{
  "experts_per_token": 2,
  "d_expert": 144,
  "moe_layers": [0, 1, 2, 3, 4, 5, 6, 7, 8, 9, 10, 11, 12, 13, 14],
  "balance_loss": 0.0114,
  "balance_bias": false,
  "init_std_router": 0.0108,
  "lr_router": 0.000391,
  "vocab_size": 16384,
  "optimizer": "soap_variant",
  "max_grad_norm": 2.0,
  "max_seq_len": 1024
}
Below are experts of layer 3 (counted from 0) of a mixture-of-experts language model. Rows are named router (the router's row for the expert), down (a neuron's output weights, with its number) and show model dimensions 96-127. Each number is 128 + 32 x the weight over its row's rms, rounded and kept within 0 to 255.
Before each expert's rows: "raises" lists some tokens whose logits its average output raises strongly, later layers aside; "comes before" lists some tokens at least twice as common just after its tokens as in all text. This comes from a sample of Wikipedia text that the model never trained on. Tokens count by the router's weight.

# expert 15
raises: ",", " ", "-", " and", ".", " in"
comes before: " ", "|", "==", "The", "===", "="
router [164 161 149 102 100 117  90 179 173 116 124 108 145 120 174 163 126 104 142 147 104  58 126 131 110 153 109 145  90 152  75 116]
down0 [160 180 157 109 100 131 164 158 111 104 159 107 160 166 159 179 128  95 181 163 163 137 124 119  60 118 141  97 134 107 105 107]
down1 [129 164 166 102 100  96 107  78  96 148  94 168 239 121 116 110 140 141  65 124  82 134 109 109  77  93 131 150 112 153 135 138]
down2 [132 138 160 105 140  56 126 133 123 119 167 163  66 177  78  67 160 140  96  73  61 114 145 105 188 128  83  72 110 183 214 154]
down3 [132 106 149 205 141 157  69 108 134  54 101 152 171 185 205 162  85  88 127 191  87 117 137  55 133 163 186 115 151 151 103 162]
down4 [130 127 139 129  89 138 125 168 102 115 178 120 167 128 185 172 117 166 154 115 126 137 144 150 126  91  63 149 185 127 109 179]
down5 [102 134 149 135 122 119 129  90  84 183  98 103  77 141 179 190 132  83 141 123 111 135 145 109  97 133 195 114 152 165  67  92]
down6 [110 112 100 157 120 116 141 145 146 146 186  82 112 197 122 113 139 104  76 138 145 102 116 161 175 151  93 121 126 149 135 157]
down7 [135 132 187 146 139 129  71 122 140 115  94 172 123 114 123 138 147  79 176 143 186 131 113 111 120  96  88 115 126 109 114  69]
down8 [ 54 144 171 118 187 132 175 138 126  83  90 138  93 146 115 136 121 132 104 106 157 125 148  98 178 124 146 134 144 125  89 109]
down9 [142 140 142 161 112 111  89 168 122 132  76 130  93 131 109 138  78 120 105 139 170  84 126 157 130 157 108 110 160 116 133 127]
down10 [101 151 170 123 130  83 138 130 126 113 112 142 166  96  61  96 180 173 102 120 116 137 115 111 110 153 118 137 107  94 201  91]
down11 [127 115  64 190  98 163  88  69 113 119 119 139 158 142 151 121 123  34 130  84 107 201 112  85 125 151  91 114 116  71 108 108]
down12 [147 124 146 150 123 166 174 124 152 172 138 121 123 131 111 146 129 106 119 199 107 136 103 155 144 125 144 142  95 104 132 145]
down13 [105 153 105 138  72 108 165 171 161 158 166 101 151 168 142 175 146 135  70  99 111 123 150 120 100  61 109  65  91 121 149 113]
down14 [124 190 149 155 129  79  98  97 155  85 132  87  75 112  97 149  84 113 125 165  91 119 128 112 168 108  81 106 151 145 150 163]
down15 [110 140 165  98 143 140 130 124  83 164 109 160  81 123 135 141 121 156 108 152  97  53 143 118 125 113 123 142 160 104 133 103]
down16 [143 146 149 160  58 154 126 100 112 118 143 142 155 153 107 128 120 182  92 139 181 164  80 150 144 121 132 148 147  94 126 162]
down17 [ 92 121 126  77 129 169  86 154  99 127 139  90 125  95 126 106  91 100 114 106 154 156  91 184 123 108 129 140 105 125 115 165]
down18 [110 114  94 154 133 120 118 131 111 141 152 132 209 134 147 155 187 107 108 164 192 133 124  88  54 182 156 122 166 129 161 134]
down19 [166 172 156 112 157  87 151 138 117  82 177 127 164 154  85 130 159 135 133  86 171 128 123 137 129 122 122 110 154 140  84 119]
down20 [102 105  96 117 144 124 160 103 128 120 121 129 115 198 122  95 172 144 103 135 120 110 118 123 102 123 163 107 130 107 136 144]
down21 [129 120 149  92 203 120 117 107 207 155  93 145 129 114 158 173 139  79 172 113 179 125 139 107 106 129 149  88 136 117 102 150]

# expert 12
raises: ",", " ", "\n", "-", "1", " ("
comes before: " ", "|", "\n", "==", "The", "==="
router [ 40  99  68 143 146 159 184 149  44 160 133 122  93 165  92  99 161 170 156 154 127 118 132  85 186  54 151 127 131 157 112 195]
down0 [124 143 129 106 158 151 111 136 158 115 148 130 129 112 195 203 134 124 114 126 183 177 157 143 160 137  93 126 134 165  98  83]
down1 [135 119 135 168 112 171  25 174 150 138 125 121  87 100 126 109 196 138 125 111 145 108  92 134 123 153 120  88  96 147 105 156]
down2 [ 81 110 142 122 126 102 119 144 174 203 160 137 160 106 138  85  90 140 154 117  70 143 149 120 168 123 134 111 176  79 130 101]
down3 [159 203 190 109 153 115 144 211 126 100 160 139 128  77 139 142 111 114 114 108  97 116 141 163  98 134 173 123 201 180  86 108]
down4 [135 101 126 164 113 107 115 138 140 141 131  83  58 103 181 115 111 153 150 101  58 161 157  99 133 165 116 104  88 149 101 211]
down5 [110 153 122 108 177 190 134 137 127 164 114 140 154 121 112  88 131 181 112 163 137 120 131 146 119 166 139 144 158  96 113 139]
down6 [217  95 126 119  92 112  75 167 113 163 113 118 129 138  99  82 133 117 168 173 179 119 141 143 151 147 107 102 157  71 162 122]
down7 [120  41 151 112 188 114 128 108 119 121 121 133  82 120 133 147 145  82 144 132 135 125 132 110 129  70  90 105 108 121 111  91]
down8 [136 139 107 178 125 123 169 106 120 120  89 120 135 145  69  41 147  70 130 142 177 156 101  98 133 121  61 182 144 158 160 115]
down9 [164 147 120 157 157 155 109 141 100 149 153 168  79 147  47 140 144  90 135 110 169 145 110  90 113 155 176 131 158 123 196 103]
down10 [110  97 150 167  94  31  97 176 188 151  86  97 133 133 104 147 108 119 173 141 135  83  98  89 105 137 142 101 145 168 183 103]
down11 [138 104 109 126 154  95 115 104 167 120 101 134 117 144 121  92 107 182 141 118 140 185 115  55 143 145 202 145 193 109 152 112]
down12 [116 108 103 101  94 156 129  82  39 154 111  96 127 104 105 149  79 130 101 167 126 137 163 149 154  85 160 146 148 166 135  80]
down13 [118 125 109 145 188 134 120 134 143 126 116 165 134 122 129 109 140 111 123  93  51  97 100 132 172 131 110 159 164 135 134 153]
down14 [110 145 141 112  86 114 152 150 140 108 126 110 172 108 132 117 131 115  90  79 146 192 108  63 136  80 162 160 146 197 148 162]
down15 [193 130 116 185 107 106  68 131 136 133  99 119 205 128 143 128 165 175  85  85 130 161  76 161  97  60 100 131  93 177 117 162]
down16 [ 86 134 176  93 148 178 115 139 118 146 183 134  96  96 156 116 189 151  37 124 143 135 179  90 116 126 101 111 167 109 158 137]
down17 [160 172 101 202 152 160 123 100 122 162 126 105 129 104 106 109 146 114 125 109 120 125 141 151  96  95 155  86 153 159 143 152]
down18 [119 124 160 166 160 113 148 170 140  98 120  86 117  92 140 120 163 147 182 130 130 118 175 116 142 171 110 116 170  91 115  99]
down19 [109 140 138  83 137  93 120 123 108 119 125 148  92 178  55  58  93  96 122 166  83 156 131 190 138 114 115  65 189 106 177 110]
down20 [130  56 150 157  97 128 119 126 132 133 135 157 144 137 166 143 139 138  93 126  97 135 108 105 108  82 154 187 126 118  89 130]
down21 [170 129  98  60 130  81 176  81 167 172 171  64  79 156  53 137 167 132 125  60  80  78 116 112 145 163 114 138 104 144  81 153]

# expert 1
raises: ".", "-", "1", " and", ",", " "
comes before: "1", "2", "-", "3", " States", "S"
router [155  79 106 147 120  95  69 171  77 132  94  97 135 122 112 163 138 145 151 146 128 101 181  92 152  93 194 141 144 157 121 155]
down0 [149 176 191 129 120  82 138 138 147  97  79 171 139 110  86 153 154 192 112 132 152 144  66 128  90 114 167 180 160 122  71 167]
down1 [125  94  73 110 177  95 143 108 147 136 100  78 144 173 114 109  68 155 115 121 101  75 154 160 145 131  80 187 119 162 134  91]
down2 [174 188  51 163 148 133 109 179 129  85 132  99 138 104  95 131 120 140 108 111 132 199 132 101 177 162 147 200  79 124 148 107]
down3 [ 40 158 147 106 133 157 154  98 145 110 122 130 112 158 101 148  74 105  95 179 175 146 163 179 155 158 140  86 150  84 154 156]
down4 [113 115 167 132 155  35 147 150 120  97 165 122 109 106 106 137 114 134 144 127 113  71 171 147 111 147 142 119 146 171 117  93]
down5 [ 85 142 119 101 158 139 147  75 126 118 125  98 180 143 119 112 151 135 134 103  62 143  79 155  79 127 105 152 182  89 143 123]
down6 [124 127 179 136 139  85 136  63  82 108 131 138  94 114 114 150 100 145 172  92  83  68  87 156 119 178 134 182  86 141 186 147]
down7 [154 121  91  64 187 143  77 170 151 141 128 103 178 162 128 147 138 114 151 108 109  75 221 159 144 161 120 138 118 147 124  67]
down8 [134  45 157 123 145  97 103 164 155 138 125 142 100 146 130 121 161 115 129 158 113 168 100 144 193  87 145 111 152 185 130 120]
down9 [143  96 159 137 165 100  67 111 159 173 146  95 138  99 118 125 140 114 138  72  73 183 149  98 110 115 150 156 108 144 139 168]
down10 [ 94 154 131 115 115 145 114 136 172  88  98 132 168  92 152 105 111 117 133 138 142 125 131 130 134 115 159 183 127  92 109 130]
down11 [146 134 118 111 107 117 100  77 101 128 109 132 141  77 105 147 136 147 138  81 134 194  90 203 129  91 140  93 156  88 138 125]
down12 [152  91 139 131 141 128 104  95  78 103 151  99 144 169 157 168  98 114  76 163  83 199 114 137 142 114 151 177 116  74 104  80]
down13 [172 101 124 182 116 108 159 120 101 129 107  97 150 132 119  67 110 155 161 166 126 166 112 144  96 167 117 120 122 115 152 103]
down14 [102 113 162 139 198 134 122 137 127  87 144  72 134  89 145 130 114 183 125 113 126 121 124 121 133 170 129  80  88 140 174  94]
down15 [167 114 146 172 142  89 108  71  99  99 140  94 112 104 106 119 110  53 116 139 138 122 131 150 109 135 137  87 142 207  87 117]
down16 [177  99  79 141 189 153 156 144 142 104 148 138 213 148 191 101  96 133 126 128 135 111 127 137 144  84 134 102 150 101 156 151]
down17 [115  97 134 115 129  94 140 135 161 153 144  65 149 173 116 119 108  70 128 143 124 123 157 156 167 155 145  73 175  98 181  90]
down18 [115 120 143 132 107 112  80 170 144 130 165 189  94  90 121  39 140  86 142  86 153 112 138  87  94 147 149 133 150 117 186 140]
down19 [103 135 104 126 139  96 106 154 118  98 156 109 166 165 136 185 139 158 155  71 144 123 107 150 165 128 105 170 100 152 167 172]
down20 [164 174 160 137 132 149  95 103 160 115 111 169 161 108 128 120 151 137 130  98 104  70 148 137 152 136 130 147  97 155 111 139]
down21 [131 128 128 135 122 132 169  96 130 106 159  82 176 137 124  82  70 105 144  94  93 118 132 128 116 186 129  79 199 150 156 202]

# expert 9
raises: ",", ".", " and", " in", " (", " of"
comes before: "9", "0", "8", "5", "7", "6"
router [154 107 134 130 122 173 171 123  69 128 113 115 108 145 120 138 136 114 129 131 112  74 178 110 147  79 178 154  93 137 148 178]
down0 [153 142 157 164 139 189  64  96 133 150  64  85 135  92 139 166  94 113  97 125 169 119 110 172 124 133  89 129 162 195 135  96]
down1 [137  91 111 127 162  39 125 124 168  91 181 116 162 176 156 138 128  89 132 176 187  85 141 108 105 125 121 149 172 168 187 189]
down2 [114 183 132  93 161 130 141 118 135  89 130 135  94 115 124 144 128  74 125 139  96 143 126 176  94 140 119 145  99  86 149 169]
down3 [120 153  90  81 116 146  94 104 111 114 138 130 165 113 146 181  86 163  93 122 120 182 180  45 118 150 139  86  71 106 159 131]
down4 [174 204 118 118 136 163 122  94 117 150 190  84 118 152 145 136 107 158 126 115 113 157  85 166  58 124 110  92 137 143 148 130]
down5 [133 180 118 148  35  57 147  83 140 103 151  97 108  97 132  78 146 124 112 148 136  99  90  60 123 156 138  88  74 122  86 134]
down6 [122 148 153  92 155  98 123 122 125 100 139  73 108 122 154 188 127 168 119 118 165 178 130 144 190 129 196 149 120 124  98 177]
down7 [107 174 141 118 137 138 110 128 109 145 138 127 132  85 166 114  88  89 124 148 116  61 116 191 212  93 137 155 156  98 160 123]
down8 [105 156 132 111 144 195 145 102 139 119 113  80  89 159 118 156 121 115 108 167 184 154  94 137 165 102 138 155 144 129 145 140]
down9 [ 87 103  89 140  95 174 108 142  78 144 126 140  86 110 156 126 161 138 150  57 108 148 168 109 122  75 136  83 184 139 156 141]
down10 [ 89 154 115 177  97 110  66  26  79 105 135 143  85 181 186 110  99  98 170 189 113 103 129 154 134  63 115 129 120  47 183 120]
down11 [134  73 171 219 163 165 118 152 117 175 154 180 135 138 137 110 109  59 111 127 122 133 167 146 185 107 103 139 110 146 138 153]
down12 [159  56 162 140 163  80 141 163 129 146 121 108 161 136 142 193 133 119 109 100  96 153 158 144 103 110 120 112  87 168 132  87]
down13 [129 155 112 159 174 127  89 127 105 157 189 152 155  86 111  79 104 187  77 149  83 103 128 109 166 148 153 112 127 123 134 132]
down14 [150 124 139 142 140 146 164  54 110 121 127 146 133 155  81 138 164 176 150 151 187 113 141 102 158 139 132 125  89 138 163 143]
down15 [149 130 119  83 142  82 143 146 161 130 163 212 111 130 122 146 151 120 107 149 102 172 192  99 187  71 135 141  88 185  77 190]
down16 [214 116 176  68 158 112 154 128 113 189  81 143 116  73  62 137 101 128 160 134 121 103 152 111  85 136  68 103 148 182 106 141]
down17 [161  83 102 134 116 130 101 121 139 138  85 108 120 118 162 149  81 190 128  92  85 123 141  88 134 143 112 142  96 191 138 134]
down18 [100 151 152  94 122 139 177  79  96 146 171 139  96 170  81 117 145  97  90  78 134 149 150 126 167  81 104 108 227 165 111  73]
down19 [122 157  72 110 140  98 123 130 136 128 177 137 135  89 159  96 118 111  44 114  94 176 111  95 152 171 104 139 122 132 107  84]
down20 [ 84  89 112 162 150 137 122  73 121  88  80 130 127 113 148  65 170 114 116  88  52 102 168 118 142 102 113 119 164 176 114 155]
down21 [ 85 115 164 114 168 160 110  99  85 117 124 109 148 142 124 135  67 156  80 118 134 165 146  72 122 114  69  92 115 167 176 111]